Weights of a small mixture-of-experts language model, trained from scratch on English Wikipedia: 8 layers.
Below are experts of layer 5 (counted from 0) of a mixture-of-experts language model. Rows are named router (the router's row for the expert), down (a neuron's output weights, with its number) and show model dimensions 0-223. Each number is 128 + 32 x the weight over its row's rms, rounded and kept within 0 to 255. Numbers have three digits each.
After each expert's rows: a language model's description of what the expert responds to. This comes from a sample of Wikipedia text that the model never trained on.

# expert 3
router:095144123162061116117077143148157107058101147125145127084109147081156101123107117173113130174146151166116119145125209102097099207145175143156114111109198092133151186153120153133114084187121131132154160079130143078111082088133160118114155073133147103121069103207094101127124141098147162156143098188094125105114169138158150134115127140163143203110121107120167146100173085108131136125133209155110112098096170124101119128124145078118116160075140108087147143201140166080103130197122098125189127144103117137079084118149107132091147191116125208114112093114162115169142126098175155076110174145124081097085154121144130114051061123133100151138071164154131173122122162147117097130147
down0:105091141107106113174121117135075178152145109075143209164124193110122173158157151121110133108122153153110123147106103150084100197158109156122157129104100065100169076115098127148089171135128185165115092137129111107075177129152119139166138089107112123139115120087114128115126119141127109144117167104081101166105156111143128132129136118104112118151155106187126109176172130062084166182170112123110092156183089144101128109159145147157134107123093132094122090151104163096144164128171104074226114133134055147146135117153178088052176124107154150064175157166113109197080170153170086108135141119120112159123071166151085032155113086120115078096157163134149158168120119122207099139138
down1:146151152082156128135117170129125093152129100165108114189130154149142100218161157115070113105147173131142093158140165144141124186084096133159187159136142107126129201127072144099151188121115172152145094184120164074189123115101147193153162191132083080135164122137075144134108151058117117141143067126110124180114123111134088131142147086054071101125107140048201152087111154111112154068168158163128098113152073148135173102109115116116111118194148073125120127097141125143129111099102121096136130108134091102139171150115116082165091120098134162113137078117140185124133211127191097090110088133136112155133146117125136123173100150171085154085118125074107163085174132132157115080107
down2:123100137095073114154153126166064152149151108098166134142106077121113029167188119149129118165169128142115152093173069096093138170067112149132133130147120119132115125095095138155122154075161155085103158141130162174134104150119086157087110201117119211092061148114138144120119105084108128116062114103137086141184088190155085155130182067128193110110121176078063134118109107140127163153077141188106150155097153121193205085111146126196087112143161151147130134121140132113175106166089141123129144112200164141116100147133128114123123162128100077117127102127144144109167096151080122151128125125064113113110127113171096106124119149105183078170141167174166186146167091107106127141125
down3:105161170140142077124145133069177066108171095193150093121130149143149145112136161185174101134082159103072100142192034120154155144149081132129119130142153094155168074116186162147162136127112116171146063138123128158060119163148125120119123107117146122165075084057106097159128075154099198057112083169142153118064075077124144142102106120142069200144098174118124156161130139175126135154145065143149129107109105123136119113162140146165100086139153133143191188125119157186160116100171117169144142189158093127141098109120149087145139129110116159129120119150111143124151193102131124126112102119056136123132114157108154149081137092153117089103203117112157142162069139093152137086117
It responds to: Word pieces inside non-English proper names, often with accented letters, such as Djokovic, Kalgoorlie, Valparaiso, Pordenone, Lidzbark.

# expert 53
router:168156124080110143144085115081151169144140172083127144070122096107082134117116106188186129197172104126099083153110179137103121171137167130103121143073123119088094154129105122100179101183132092175099157118132172120117162104145131092079153109121163177160164114153130069160093168151113106146137086147058127074171154112132178139086096192058151098106194200183116102149151113119158142114126143154113125110116129115052121080152162122117080122074149114152150145183109138121137137168083088105127121180068114187107118122130167145107130157134108191088178148083122113134156159131140144099153172175115091101137171142115090108114165116103122138124060147174101044127153093119110118156171
down1:152166116075132080140155158167103121138139157134096128177125118105159144128110095129140112111149067114139160146097138134116093177041101200116168143112134121146125162202089092123121178115088170084093091174153175108209137136112176170119154211198127086120154093146129170141139143105104137123192074110142099132129101142098104126105177150096094029110138144089172158182125159110140098091133173136111148122104099171102141131066077156141161078167159089120127126136114120102143151084139087128119116146186084128104200186151104087114114127112129151124128134108152180096092177104165070130083110112120094154112127114105130108122154160105143130078120062104086190135149171109150138069120
down2:105085158072098116177102109125050158137158124065148139114108102146163120178161094144118125139141150148115055123131107178143112152071097169162095091148192097098124145127112141152114214096112111142150132160118131113185111124118124143074067189141129177100084153151115067129085082145143104109097101116145113112163177144113112138059164106184185146109162171070087116071099090151117128120088104141104106144168166121170146159094126186203067101116148170110151119105163172143119125122114173123107139111174162102138092117138137173117125131160111125121160168171199152088104077174110198130159098154110105149157113089191096127116077116141189120140121129163143139132180119091104182143127
down3:101114187117142120127130128074208134133161100191149122077156123133110147132142160117183108131107173070076093125152072078164147143170063149160115109158159167144157087118137156133141089128133154099096119173145188166112118135125114092100121109182148131168097095093131140115109091129101153067085075204142112136077072110101178190117072127113075181181165154135153135157131116124127118087129127133102141113095100118117130098126098127142120142200155064178175155125171147180145126125150147159122070160173101132110165114113123109125107176114095166104132124185098174119129170132129062125112118123000154127095085159118159157117093133157158128095185124123120139093107132105112156117090
down4:125074108126141084113167168175152160149159166056117107153095149068129144079161085155196132122140098115125112076129140156141082138117067171158110046099086162154109150154125082110143099157109164149165109134135137163164134179103152105170170140158166172097106112131043107086089125088142126177166118122128102140136089119139138151072176133153110039134123128111172190164104151171071089098131151111134127138134120147093108153088150104100166136160213090138223143051121101142112091117111131147124117149138171119143197151122138101145128147162093191114102137120126124110115169166134131121128144143150145093106137063105134133079097132101111127086096062090150183148104155116148127195149
It responds to: Middle syllable pieces inside foreign proper names after a capital, such as U-z-bekistan, U-m-ayyad, K-av-alyow, Gu-ang-zhou.

# expert 45
router:131119148076156137146142106140124145130054114157147128150158145147146083169102129125168088159148131108159075134121129151191041112146137092119117121151106127106116170111187154100113178106199100180152181118109164139115074163095068067075141139149161133110103102090107134136218104115125104109129169131106146113072149040149127130194118148121135101195132165126208120103110095068096118079137095110117132090130177171124177134158154133111114156149080140178193092130158098096154098135144121145113108161164125176160150152159148147152107099094125083071188151097178116126129129131100098151157159140221156143179083115135118115175136157159131111111156111113133074107081139107138062113129
down0:080119130140114167120113101128111087139190152098158197135177145094120134150114114110171158205137167153109143089121135142090160084127144113160136155101129099155203099121121121108082154153129119161103171123158165141065169139161117125047130107128147120058119134124136111143134151202113094143113155119091104106080129076109098181123158133108131137128134069112157131157113102082093160150193097111117094156134089167114111077162193148117144104160136096134073112176148151150175069092145084104158156107090107125124154093071131142116191122096135170117169126120130105221091112096144159084139101157114138125138181141113109083195142103161113110068159162092072182183071163056128155144117
down1:147111166082143121141151171164092131122191130124115109188087187107129078179053165124150134149136119157143159120127123134174131164131104116160120114167147175153127160185119131087108126091140209124130121148111149079162177071106141191172090255167085079157116149088130125161142120105109130151112086077125150142125135154153092152102120110101088089131053098101105122117124161110106168118108173144153160102141113133116116108121135131142078118147152063142152143111147139142118061120130129137112114133145145135155138179111102069161110160107155178101093144120082144170165168112181091171087084096082062122152085107094132135137140145182125082106063062079111161121131177159097122135103
down2:124105189134090108092105107119111188140131142137171132116085092150128101200129136119129125143132120138119080153123089160124178134152135101192080087149126103155131186119104172121134122085088133097123144183096065139152102163127135086092059229168155184070087178152153099136102077141155101078063129095157102079133146126170086126131186079142178078143140105087097085068100125107104139145145140166103146110060117136139154160099189154177076145111163214139150157133139138123147115157142157102113100125146142141162079122138112136104121141133143086128082060131196163119117094141153201116144086139140127084158145158160102148133156179138162124143122097162152166106150108097065130151103
down3:120140156158107134087146152093123139116166157174115106100142151090134144137180190089174091141089156078053091112157066124167150190132111153158080170211163140161116131134128115170140142091117157102132147132086182118121162151146116127080079120187107136101097149085098109125153035149114131071080101179155153096107074126107154126121122118071052206163162120095122092156133090117115073088091090092143169160133098161150129088127116186085144135152142119185192161143159151133120143143127111152106081178165096112127124155151127115103087128117161153171164144141094133149121133113179088131112138083039115114139149136124134152119158115128147106139201116149117104097111162097112189055119
It responds to: Numerals in centuries, years and measures, plus ordinal or new-type adjectives, such as early 20th century, 1840s, first, second, new, young.

# expert 9
router:193145082113192151149148136154112174204124154167178143145144159088139122104097146118204085103192177139154114140132088112162114161108086103098175087159148113137140155084196114125113173102154182096138101135148109162089081168087153135109133136119102127168073091125155103087186139124148104101164130092111149148043072111101143128102072108132105080130101112147182112163121156133088134082150151127108143159127107125154188176142124198175107175083158162118122127091134136149092129050142088054140107122182126068094090096158105082139132100107119117108111132082121144172114101136133121154117125095184148142120111124123077131159187101127191113102136140100135072152068114133117061130101
down9:109139134123131119059172175152195080100156145151114145133125094131177149140133156143172056122163125165151102145171102094113109173204139080105107104126123119164086125069123088106118124146153057107113114091123074090117136095168128091119195118107174153142121170145147077171132084128098141143145102168171157040169124159162067109128103150139140214090160037167087161146127099156150115151174117169162124142146137075138123149171162155119153187096154117104133128117114125169096148135167075114138153122132144159099115088139137117069123119112129148089133153110106157107119063114139143108173139147120137104140119158119153164114109113128169108064099160190175102059080093125129177049109
down10:100130094074106145092123163115139132137113151091174072146187185128089137126139157139105088163091101127114084144133140126145137082142120153094114139129074118202144123126091156167172136194113155075134112179160130092074131144101115085131191098167094141188107172133107087129125140112159114143107159162048125081081102129137132141055102150150112161177148090082133140162130119130094037122093105076068156213148171098155120148110088167091151128167150142140175144141113122104113106173109091161155148133154137154148155184120151159146087153092094076112143073133152154128087179133138083161100120102164115203084145143182082116162144158142162057081156158128135103162122103179128126146124
down11:117123141207109141127125103164090186121121153180107092130119104085136111112122123115160134135134079090131192095117082142123132118131159128123137063087143113149176101084142112117079116143118131087133121128173126166141150142101228161159176170103134145155159125129106098127143165100081159138114105174065101117123095109093138117184129186086151119092130140099121191113180166108151199192135202087127086162132114150083075110075177089139154161126147145102118075086075142177148116111117101153114159133135081096136144174115100122085169051135135185151102129183122068124140163141094114088131170086185088097146136129163172091085111178149152093137111074107139060102099112114171138128140
down12:125088098228145110123140151131126157099170084164138176175144093136143113157161165120131159087158135142080164107131152119155090115127209079143104143116144151106137129163117119197117133113112091129166110104144123163151180081100109099085146035103155110149105121138137139174132121071090094200139145088132079076191132102145137147070148141135117118152130128092131166104141081112141085079094145140170145160182075150148131154123109082164092152117176108151141125130081112165105160108166093131125112091128043123172178080123170078080069128078158087095117098077200128158131143143113140124183115076131157121137162082122101146190119069168134115123096095140101146087093172153152142118133
It responds to: Person and role nouns before "of", such as bishop, assistant, descendant, Minister; also digit pieces of years like 86–93.

# expert 6
router:125128117099061166123149115058070093107158101139138096147088082125138078104121089114122130075131137117136152100152139165127116146118097128119130138151106129130187063163111172124201090154123116119135091099161094090124069120119168146128081142168173123136127102124039172142131166182144099184078192064154147097104142151119094110068146089135148149173124137140113092174151064089138118125165122103122130140161119161153118139148120185098100112167144103136089077114182127130183193079202161127122135140171177116155144148120143145126087121147182179153113160180134151128154089175123121133082073070112087114131134183102139117153129094088179115085103188101076146081142161159117154116192
down0:096132125118087077164168098123093145109166124163143201097120197134156152131165151152117116180145136139109113092147140149102091111139125173099125163084089136157125118187159149144072184177167211124089098157126131164093117176157107101124140105121114153113154105102111090112116110189123107129152184109058110089117134068131082179089116084133132126149152121155164110112153171099192178138144137043153136153145110153138147139140135122091138093144106086131108134094127154116212124115150141058169137069114100135090146109099155124093092141071195122111162140131152148172096124106130106038142100116106094065123132142121130118104058110182139130118113217131136150181100204095147091125114
down1:195121084079122148154074121119148118093153106134116121164116149120123106167145120134141114152128135158123146125125106136137134172114106179096158122119135075120140189156096170113135119159098143107166100212139141114126158086096177130161168220189120132102178084103100133143150142096116138147131087090118141129104173121117086131058112079070126091167091114114121128187129171122148132064115121156167168130137128171125153105122066114117153109135169071123149141126162100125118145087116129111129153181174109120118122177096107080157069173105132153128099132077129141133090172166157099127109104159108086161162119164062140063133147116113087192123087148038094235088148168161076107077070
down2:124096171073091098158127091095044129149119151093123087136136057125125118207130161148099117098139132155146123124166123128167144167122119129162097159133111176141126128114101139141140168129136136156103153164137130126177075132121107109081088232064175158146128154153150130094104145137127140137082130102095139091155098186096096119111156050121182164100177197066145123116082106143091135092065115151120116120081141155167130087086170161174101052135151150171126126124168147094174097114147107137121144122183169096167140118169154134107160098199107091134120119116214135074140128151105122116166132124100122116125133163163030126125152101121207136134116133135135155136184107120088153171087
down3:149125163128152095131161167085200098121147149172172109105150181092158113115108152119106107138079141088032110152127058138203173125126098161147127156152148164198107133141150147153164118186157150135150110195141165141117098149183140080099091162182100125122096166135116116119120068108065136069084050110112109152103102129118150130101090105117050159117149200119157125102175064153129115115082147072125146112158124130129132107128097133153096079107126094134158175112175138123213111144122079102121069147152072129165154198126114099151099185159152144066091130145114122128114164133147116152152115112104062170160120142135148151096142124131121162098134076134123082131103134086122105084105
It responds to: Function words in verb phrases, such as to, not, have, had, would, can, and object pronouns like it and him, often in quoted speech.

# expert 56
router:108148114157098042133068172158136126086055154137129138084118111143127115115119100125059113157123118148095145060121194125097132161121121116138103106157136095129215159115117106171145140187150121161109150093132114102106153163116057095091163113079130132149116115152120165188138181146140149163103139166080123090159123130118168133097139129094134152118166101153167121181146100081194139151138163127100095129121180124115124163134080134117094148086158101141166142170091167115077067126143130117143134150115120121098083078103137158107130212153126173125151127162115108170100072122181164100111180139102188117078104154112142137064139078116081184116104165097133162104102157146023088136063
down0:108105126156144081132113105126159166136117150097120196169128160089150128112127166128134095166148160180163160116150223109162116138141128166136172152087105072127178100106166077108068172140170154130117103124120095145081124160170084130125125089093141122148149105089124117141133113170114078128150179128017120136103170092109104120106179133097127160136167094149174180156125142086133195118120131150096140104177134115139120091185159210088121096084082070140105138167142146101131120129173124089161137084120122153160109107166148103076180088075097156100162109124102098173079117146168129069134083111094121120132120139083089056161138060123089079132149144137162187152108118088153149137075
down1:142126150093115174094107127139069117145140092124143130209084130102122096216134143102118138148141151143157134157060146155154075203081112124144202157158119120121131157191126113103137170086133171135136099146077167106137169105096158180151187215151083047109151135132107080109130149066147091123184095070114121120172164144103125125113115083081100094146091139103164132104171143082093118080114116122130118106159138170152142157159129140165148105133156102140063103113149125120157130085099096108159084138188107159164118201104101132143108175106138140145133112078153176110169204127154092105091117107139089149158116067109119082111105119142101114135150122150116215118177107126150139077113
down2:127119135120145142153111113109028139155107172109172173138151162150167099211160155132100131170090139114054108116148067126121163130099131111114124128158116134140092122160117135093092147078104158075130136139092158194096119158139108105095144212105117165065129110139143102131126167083154121137089093123137126149153112117098154177102153084145164154111156159107118142117140095087121111118104147179109102124097154124193166105083151200162032103118154200159122119150132169103151129101148128078133071112180141146116129107093140131119092157163138093103161072127213154119134119149120168141105135129094066061149157135144123147091122127136165094190093167096197129098222160091104154153119
down3:128129194122114087128138098079151139137149169158178060112166163130145133132146164098191101120112170100056098142171052118154110103093054115157126120183135133154107090170127127147100141161139089175101062138083153173113142161148096137126117112137135188092100153109149121101111060145132143103133063146125200131118075120116131181119100131148068172155113157111120127201160134102160110124115121106157153103176123137099162158209113106105081081128125069158159171135172166161125100153122091160096113165129120101116147179133134113166107162186099115147072139187101138151081158091132060104141123115058133138118140177160133182084132105175163136102170082114106107113089086091146148114119
It responds to: Middle pieces of personal and place names, often Romance or accented, such as ri in Gabriela, er in Albuquerque, é.

# expert 11
router:056178130134112058102111172104106099129171122155107118156155088099099114133083108102135172113139121166140144175136146128157143109121083089119133163149132140081076049102119198089142135089116224179106104089116093140148070095163158155128118140169144115116179133103147191126113176114173073110126146091159142102109130143119106063097168069094096131131081101136132117127122099089166141172129084138132174127118144115146098151105085181156098139190131143075157113113173172157140157135136121174125136139099174090159103109119135108139089156137121158122153173168104111135115157088099083123112178125093136173188187166069189137078140150073164159112178142087150143129114144107111129147228
down1:158171109058114116160111117134107140133156092144098149142100148116147088181115147112167120128140119133126178145080140153172101146047152132159199135132138119111113177167114088086134136151138161117131058166135113100152150130105209175168175229192128083136141115136113148149135136147145147154140071129134092093089144141096087140080130099125078086151053126097119178169157163105141131073156113158149123084167097126138123122133093160109162101148165094127091139116127097101137136062028094148104153168154078099120153206110117063159079124091123161145110118123158155137102196160151096135115116122130136146174102082120134102150115085138070153149156107101113188102185170136103127065138
down2:093113141067088099146116105087056119160097111101158095138074096144143112196187135135114093134125121140103076116127089142153096160099133155166131069195167162145118124117097171173147169117096170154148150174152091126154123187103100169092069227092161185114163152133105109089144094110105136095113079093118158091149101167155137152085201058136181100101148170074093141140090096153111167081077099109097123125127148183156137142097140142170114102133180199134141130097152136129178107124137125144098172166165162108162107102128143137108133124152120103091123116160183173082136086113109168116115135110100142097147116161129076112140146117142219118110106110130143151077191129088105163151138
down3:105146162155117104117141164100148122115168108156152082091156146102163099146141151115208111146114156106078123168144101067174114129101094144106112139171181179181118080169125185172165060080127161109128064142128154148100148183161108128110140096165152144081114105115124124101098042147120122095118115211127158146060125137037147175095159123101070144142175128125120108170091155167112095095143101055183119131118147134111124106080088126096107101131107126169140194126127182154129087131141128148128111148103126089127142140146115109147072141135146172141129134176086147165079147151161076099181133116048143113072123161143094161157128103152094161104212124102148163120089081105146134095112
down4:141127128188138140089187083151151111094102087095100072186075165167122129117137120168217139103172152116142120100148091155121093096093075197162126092128111187102109182102108121146162116114079131199154087115150124139152179123115157141175137171140121138124138076107128131081142127149160162173178081146084098132150104126081171134139155144148071053112125118094167184163130157092000110114130104112099124093122154173098172105152112137153201161157176120142157160093125092141122121124138166137083101106109121122138174143111105085097085117121091096171142147112157079169085149148105096153118154131115129115155104117113165157113098161132115120094131083103099179139185099164167109157079
It responds to: Auxiliary and linking verbs and object pronouns like was, were, has been, him, them, plus digits in sports and statistics tables.

# expert 32
router:150119227092156100128144101171165095089123111108132164162101069192161085120114123156157085121111147094158100182121076145168127104157141126133106158192121122123121131124157168112104156146118110127111078108110124195063155131103168107095114142161162114126091155115136106178107096102100120081108106119206113158100108102114167142125130148164138144140103156088065128121122076094174115096149157134106114138099145175151153177105156166165081145152134163217174134110134099137124079072166170081142118157154105100125144099176148105107126113106110075094171101199118070089137134155124128164141075106173125130204088078113083150091156176118178127125125082105095162107131112088084097132045
down0:115148062085107132156087091074122104128146117125111187122107169131088194175138147139109167144050206132096114118147165080133166100127100144113134158143131098129127095135119133128126150156097174146085122149102126126077125186134089069117124158106117073102139140100126105091139082218164065146131180132069097093089122083139152130098153131111128143109186136166156156166151143063133174161141181093156141190193114160113161093172123176145121109153107075117097124126149120123150148147189153121166145119139096145121142134100141078135214099078165100090186142171055120159108172156162096128151131154140106086086142124160136071114082128142092094084121143116146149148094119059174105137137
down1:156163110087131138133151161161117168145176142099116108175143193089142109188166156147147093173176143149144127168102099098156099136090105145158135142158140097176099169136130117097112162181100202067168129178203106101157149164144175161168122215142104081109147086061083113095140138125137116151151114084109129112077157081112099084110192107057127094168078124140158116174092161079130125138141133116116164094099139172100139163103112138087103084118093163077110115121154103121124076083102120145162142150149093115044096164130125096144115177106096099109100110101155164150131203147111101136110131096107111172191097139124141118105163140142138116092119105127098153071178155140143123036140
down2:191133116120109129172082077142079177121073109093186125191108084127120100213153095128117097141165106136106089153127123179126161113153185136203130111146128143117110114141131173139122151116140128128100211107076127143135085124162064136120082203147140163118078141117158098124125135147132100114118099125092170120119158192166132127088181078121156086089086163123059107120057121140125126120088095136115109140117168119167157136075150149153091114162171159157156084128151165107168150135119131099065113096148168138179094116125126104100140117164139084075118124114176173091116123161123138136113152114090088111125084138174080185123144119148105103192105122200178110107161104100108210075087
down3:103123189130105088121204138124140091157181113142136141121137110148119118157176150137211119124087152110056082126141065096180094121115150104107143138172147159177121115160120177191142119130152114118132124135152128131119120137178144081127091186116110120136106164165122155080145066117102130080129154195161149190055073109096137137113135121103079141175136187107131148141111112153110135062135122072193149123087147191124092152146119147116110120158096119172183183160114205155109093114115097129123127161137113134126122145145109164124091098154149108135065124165132130120142199115093096126153100124084107163123098149067153162113145088114158094090235086104146100101125118063138127054096
It responds to: Adjectives and adjective suffixes like -ical, -al, -ive, -ian, with demographic race words such as White, Asian in census text.

# expert 0
router:091113091152091128075091152086164164136094116084139128108116156080093105094061143141145112150147138149061139172123154072110150185122195143161083104101155139150136135133097124112161095175149128137132126060131149054081113108127115135119119112100117148106164126192111121175100130201144055199161148130112118122175156105140182132050153168062129130088149132175118098125176106148172149091166129230144115120136164118113150086157117083110143129046132093131153167186113140152126111178113075134118117144078140207114110120121120147107153130139152165106181142082091141129134144169144158041148176114096090138088151172122101121105166118130115150126106177160135122117095143117126105134177
down0:087103074162129147134091119113132144139148112083129188114150173122177153096106136162129117133134158128103101130150149118142097143157162142112194141086100082118164069085101125149071185183152186124095069129123109111119094164127115087161139091094086140103132084130159084109155117179137120179133130087024068137115181063158079107095192128119121141124138130169105150111116127092128158122132124134128119159180135124106112129157163146115175130133093122112062131164135176124169160115183093123188182117119069139144111141109193065117152106085144154124197113109066157214121136116176134117131172126124158135157111142133110109150085107160130110099108104169171184183099133134206095159072
down1:109173107095102083140149160124102109146104136100131113170088128113136110148103098122089131108093121134147148139102142101148170179126159120114144175161103133129085177199070105111152092142137160128213083178135109152149156084128217185153189151149105131128172098109109179070153132132132128126107107094129115126118142147155115104069139104066136089140075099108176153147075181080114130132130128144123145113174092115132148121137099135157091072135196118164120160092128156112133114121093099101118095155161083134087126151062139112163110142108129203120087124132182161083094192137145162180118089149103111224152130059072125086166093120118112129167132117103071172120142212119130128055154
down2:116088132091106152188081126124034138126160074067139136186098114104153077167177130149108120134110159165095081118136075151131123181112148138140079110180115119164084130138114165149073142125148156158149176099107109163178113163116056153090119197133139133057110137159165104133114118095136090101080087106091167109159098121123098136156180114159209112095158167091082108082120082128103170098092092115128113136077154139202125145126123193176104094160151134154125137182186171090165131114151122150125160148153128129177105131124177081140126134086107113157143083120184143112136103094109162044143129139134129098163145143125076149146156136156183110142109150119140140125151114129041166169141
down3:140112174142136030117125136090159135148159157139160107124102138166153163172163153138171114122101121092070081155157073148138119171133130151129095115190199182169114107130138175126105121143116157110116095135167175175103084148125073129108139122127123098113127145111130124132145054123133124140101100205152132161044085119134167186099113145129078180136133138135134113175115143144141106078129125094140144106096100112128137120159124105144120112119097095148195207130166154172113113130125103136068061189130116106167165162144138105129112148143153176136065103188135158134115164078149111155124115110052096080068108182161167161127102106130155100125206128087093086107101085077099098051138
It responds to: Short pieces inside proper names, often foreign or accented, right after the first capital, such as G-le-eck, R-og-ers, N-ap-oleon, ü, ö.

# expert 51
router:165096166093154099084192164179130131147133096121122135164140165175147130141107114155168112113134158104144069114138110098117135082106117104115153150133111228107092160112103122116111130078153132069119054120115107117133161161141140107112136133141131117166084141092163124098157093124111096108162117082115117057088145191174122100073075101177091091201084124142150111090108204092120148147124129113135090141122131118139174139105075213141074169149117134147159117130157106130154149089110112055164131121206160068115116092155082080145096092117146107141094167168048112171124091152131075164130113119185137123138106087172125158135113070162099162130138110146131103146055165187119170125134
down1:165157108075096159174127128153098114100146123139114107206140114085159146175149134151120120076119139173089130132104148064126143226093123106123186178103133112148106171160140168123138206173064174154161087172103143077165163120145159146134095190161119110180183130103104125115156119099157099099104078146089096082130143092117099135149117127100053128135089136135150151156120124134188115093160106134121142101106081142156180145087082117119129117086152141082068134144090149126163111130098138151127114138144074125121133145141137118170168143073103096153141084131153122126059224112119108134114117167121079150144097131075090097145164150163048129144129070085138180131172107163140154057121
down2:136097151058110155154116135115062137130089082100156140162116091126128141153155110146080116157117055140094108136110110127120117197077090118150137049172159166097122148155090139106087150128104149114114171165134085141194128127098110154083087218144158218109098146141148125144130140106181127092091102123116129090135120178103109154101168074128199132136171136122093103135084087159118196133066080106066085124100139193180125142112174146222132089174158162157130162149151143081138074138156153110126116134183128154170098137148171108093105087139096110123110113136153168115166139118115163139087143127085089106126120128168092150134126145119196090190120105128161150135184091107099143139134
down3:125096139111126092131085146106196100125151138165151054107117106115114116127139171156112069116085173060085119141182083143147130203053139124151126158205141191143162094106113154128087146162161134178096149149149155155091138164159079113118117127184139120097128180112137118123185082130104118110139143195134110116112115108123186185102119124153070190148126172116078114113097144145160125097098127108153110148128120094100174146083071159150111040102144114126149159148137096193123102141100131168170084146139099137098082187077149111115130162157136082146133081130087144141147196128167076136148100120075140124134182168124134172067126170093156102107158164107090073120113133092129160098090
down4:094106144138146086062132085076163104160120160116092137196102162163095137129103123182208106149177126146172076102128110102154063185109061091189127103079106144111119159167092126106130108200079145170108044130156134141162163094075135100101160089146135089140089088143145133096120115137145130210169140130073148100154097127152091092098175154126083072061118179045140180160121153101083088156144145103147121131151121118100134108072123109113244144162192114147140155115078158159105100133141122162097159117114081128140164163102127112111098125082111162155139163164158108130127133159105114155097113151127156131127161130122146151114114110118127145122116099145118180153152124163093109133139
It responds to: Word-final suffixes like -ing, -ation, -ment, -ist, and last digits of years after 19 or 20, such as testing, 2018, 1970.

# expert 28
router:160125147088100176126117083042055122140074124114151109145036093083143164147145104112107155065151109117107107135121155162160119094085117145119119125166124221121196132117117130146148121125108117135104178158192061141120116111146147151187098163110187108110125113119091125168126157178163127137157151080129129086135173149144108108089154128110139137074079156142154154159182161175155109090096141138127143106179144186126096145130100121160117045173121138138086094133152095134145139104152125124107133144151186109160105152121143194130124136150153124149123168200137186108189090146141172110076100133097106134079148125119119056178080127173141074089158156098106132075159131149069163096161
down0:121127083110141130122087104101117121118173096074122179121090123108074173177126072097101145147113125123104133139127193127106107125151143132120129139088141115177176083073097165136138221187144162103086092128125148112106166193179128177134125136115090107127172115161142117115089115188137097067113139182101083124099156113151097129146180205107129156146134137136149115169082108113104153136183082125132135182135120145053182148134158181106096150117140164144128166111121126078121142125110169079111148117118047130114154154163124127117166138096118083064212146162090139165113150101159115122135125116136053149084130166112126053159118088163134133087095153157088158162089093061173136151075
down1:155138101064120114190126179109093133145117170096127136167109192095162127149110146070122125137151149135093144123124143095144094129073139161152166148142138125114121168153081140114094163154118215122136097215145113126156141070121149127139146203156122101135156108086104149130156121091117130155158090068108067131105141125076098100089103130097097126128106137126173165122136165123120167022136087142123164112172127165127171156167126154126137075165191119097112178121138143136169109050099105123101120175139122105080099118107144101178149154109139130077132051122170136145144182131160060115054137170120096163167103135170123076135155150087107135108126132056051154151157185160146125092119
down2:123090139084064108135092121107086195137184067122215134166131086118143117164164139154149089108168100154121110148121114148120135142119070091163092092166167134096109149118062183146113171114139115079122176166096164120168099180128093140077111255141122155092101173133148118127114129100156116122135122113111126107116127154122124132115171038156168098106183176083093124077094110123116202124071131150123129148122167145143166172090129146191084075116119116166142145135137128114126121152112109144107095127171143126148084085166131111097114118136090084128143124157184127147093090127126169154121128128055099112111134126188093137175137126125155117159137122142159164106203119147122161151087
down3:158130143134098070116141146122171100143176095173186084100106089080116146115089113100164118162153157147062122152194078129133136167125112143145110107167145135150177065121077188193154094102150152159093089126103164149129153158164111094130093140119082117108095127082063138129112046156119148087090090118086130083093124113060142153108126138100061224160211181116133113122102132161189096137116107110157155146166157104133107071199127169179123077110117115135156181142145105152111144162178100105105095166167086146129140122116119113165096167111130191156114133176106149096099156096102131134146112128097089091135143145163109140108132106131163125060173106134114170117098074139157154106136
It responds to: Prepositions and clause-linking words inside prose sentences, such as as, by, to, in, with, after, and comma plus which or but.

# expert 44
router:126138139099142105130163120125137087083108105119127118158116103163108067159101104149105173101161122103118085120107106143157082183111098132123185114155108113177158143135121152154196163124151150166118116105159181111146080123126152156078147152112103166125121068078151145080098176097053126116137155083135155091049115134132155106135136106091124123190099143097153120118192041089139125128118116123130117154167157176119130160116095214162165048159125129166104149154163145208128178082113137134123126135202106071198112130124138111146113152120159107149155158181061112119107121213118089124093105123090114143164108155092127160126157111091196062107107117073135126128089202139106137135125
down1:193146100049113115129123152121091111136185106175068137135140153099124116139080109107107135112105130132089177158113134171120156192091114135126169152086107135126109173170142138136125210112091154144081088157108143116135179157155145153149086195160166128128178136155108130118181152108135165118128073109105144125062136079139089095108143089069076101122087089131150158151135098054099159108158152121146145101175101178163140131134070156126118117153157133106127110097156099152123138102034140100124140122124180112081112166115115108207107176127108161102102103108147173095136147131090126120132102166179171202158116128163190051137107148131151122062128098076137183142131207108091114109105
down2:082101142141085086156106129107085143181139130095181102124109098089136081186150161143107109122139108165142085112136139143126119131125130124129144098156197127171102159140123156094109145086120116116142157155154117107172135172120111129090091255102122121107100138123172120122135144150098188137121139130095161056140099165098110197106123046128178121163115181063091180146093099136111187111101129127130103112148143116185142143104122165206135124118172173167123132133160148127143114111139090166089128143208151118151059105111173102105154090134089107127116152107163128138134056160100124099169118111080131084154130149140067126154113170124175083135134129115169160094177077101061179144125
down3:093124187101126067111124115114165085176136154200194130112081156080114108103144149177201073134094172161060120163126105096174185129119104147138127126174170127161122076159107132133116132146097072105084094142129122130118096140151075080071093141144130068122121155121108171145172091135076139079133113110140178165111117087122169114094125134078075150106138199155133075139114136172182135122149082096135102096149092176139154109154148134099143128116076085148165150104128113146129111090147141174102060157147131107172134179103133092138123122167091165120133133145131116118141161112193102182118148117117091154169093146185107161138128152129160096091191071163135127060107116076076163063124
down4:166131078138128108118116089139161144146135132171088079185044189158115112129134155111197128050136102098151111114116127149133126157117018147150104121094130162175108124144101135116148137138164154161113110187146075117171104158094143105094140198172131140151108136090158154088127139135155143154181116142086105128162129140154168082088093149103113087092133142138197150116160174103055110140109085110114132136129147194126127126091146150094210117124181057119139170111081007112129121156117131128096112135110107131164115118100104112088127139119098168156127122113153072140094197162114142123071162169080173110156140100106159143110125157144103166118144073123146180111198150163129128141117
It responds to: The -ly suffix of adverbs and verbs like was, is, also, later, being, as in commonly known, He also.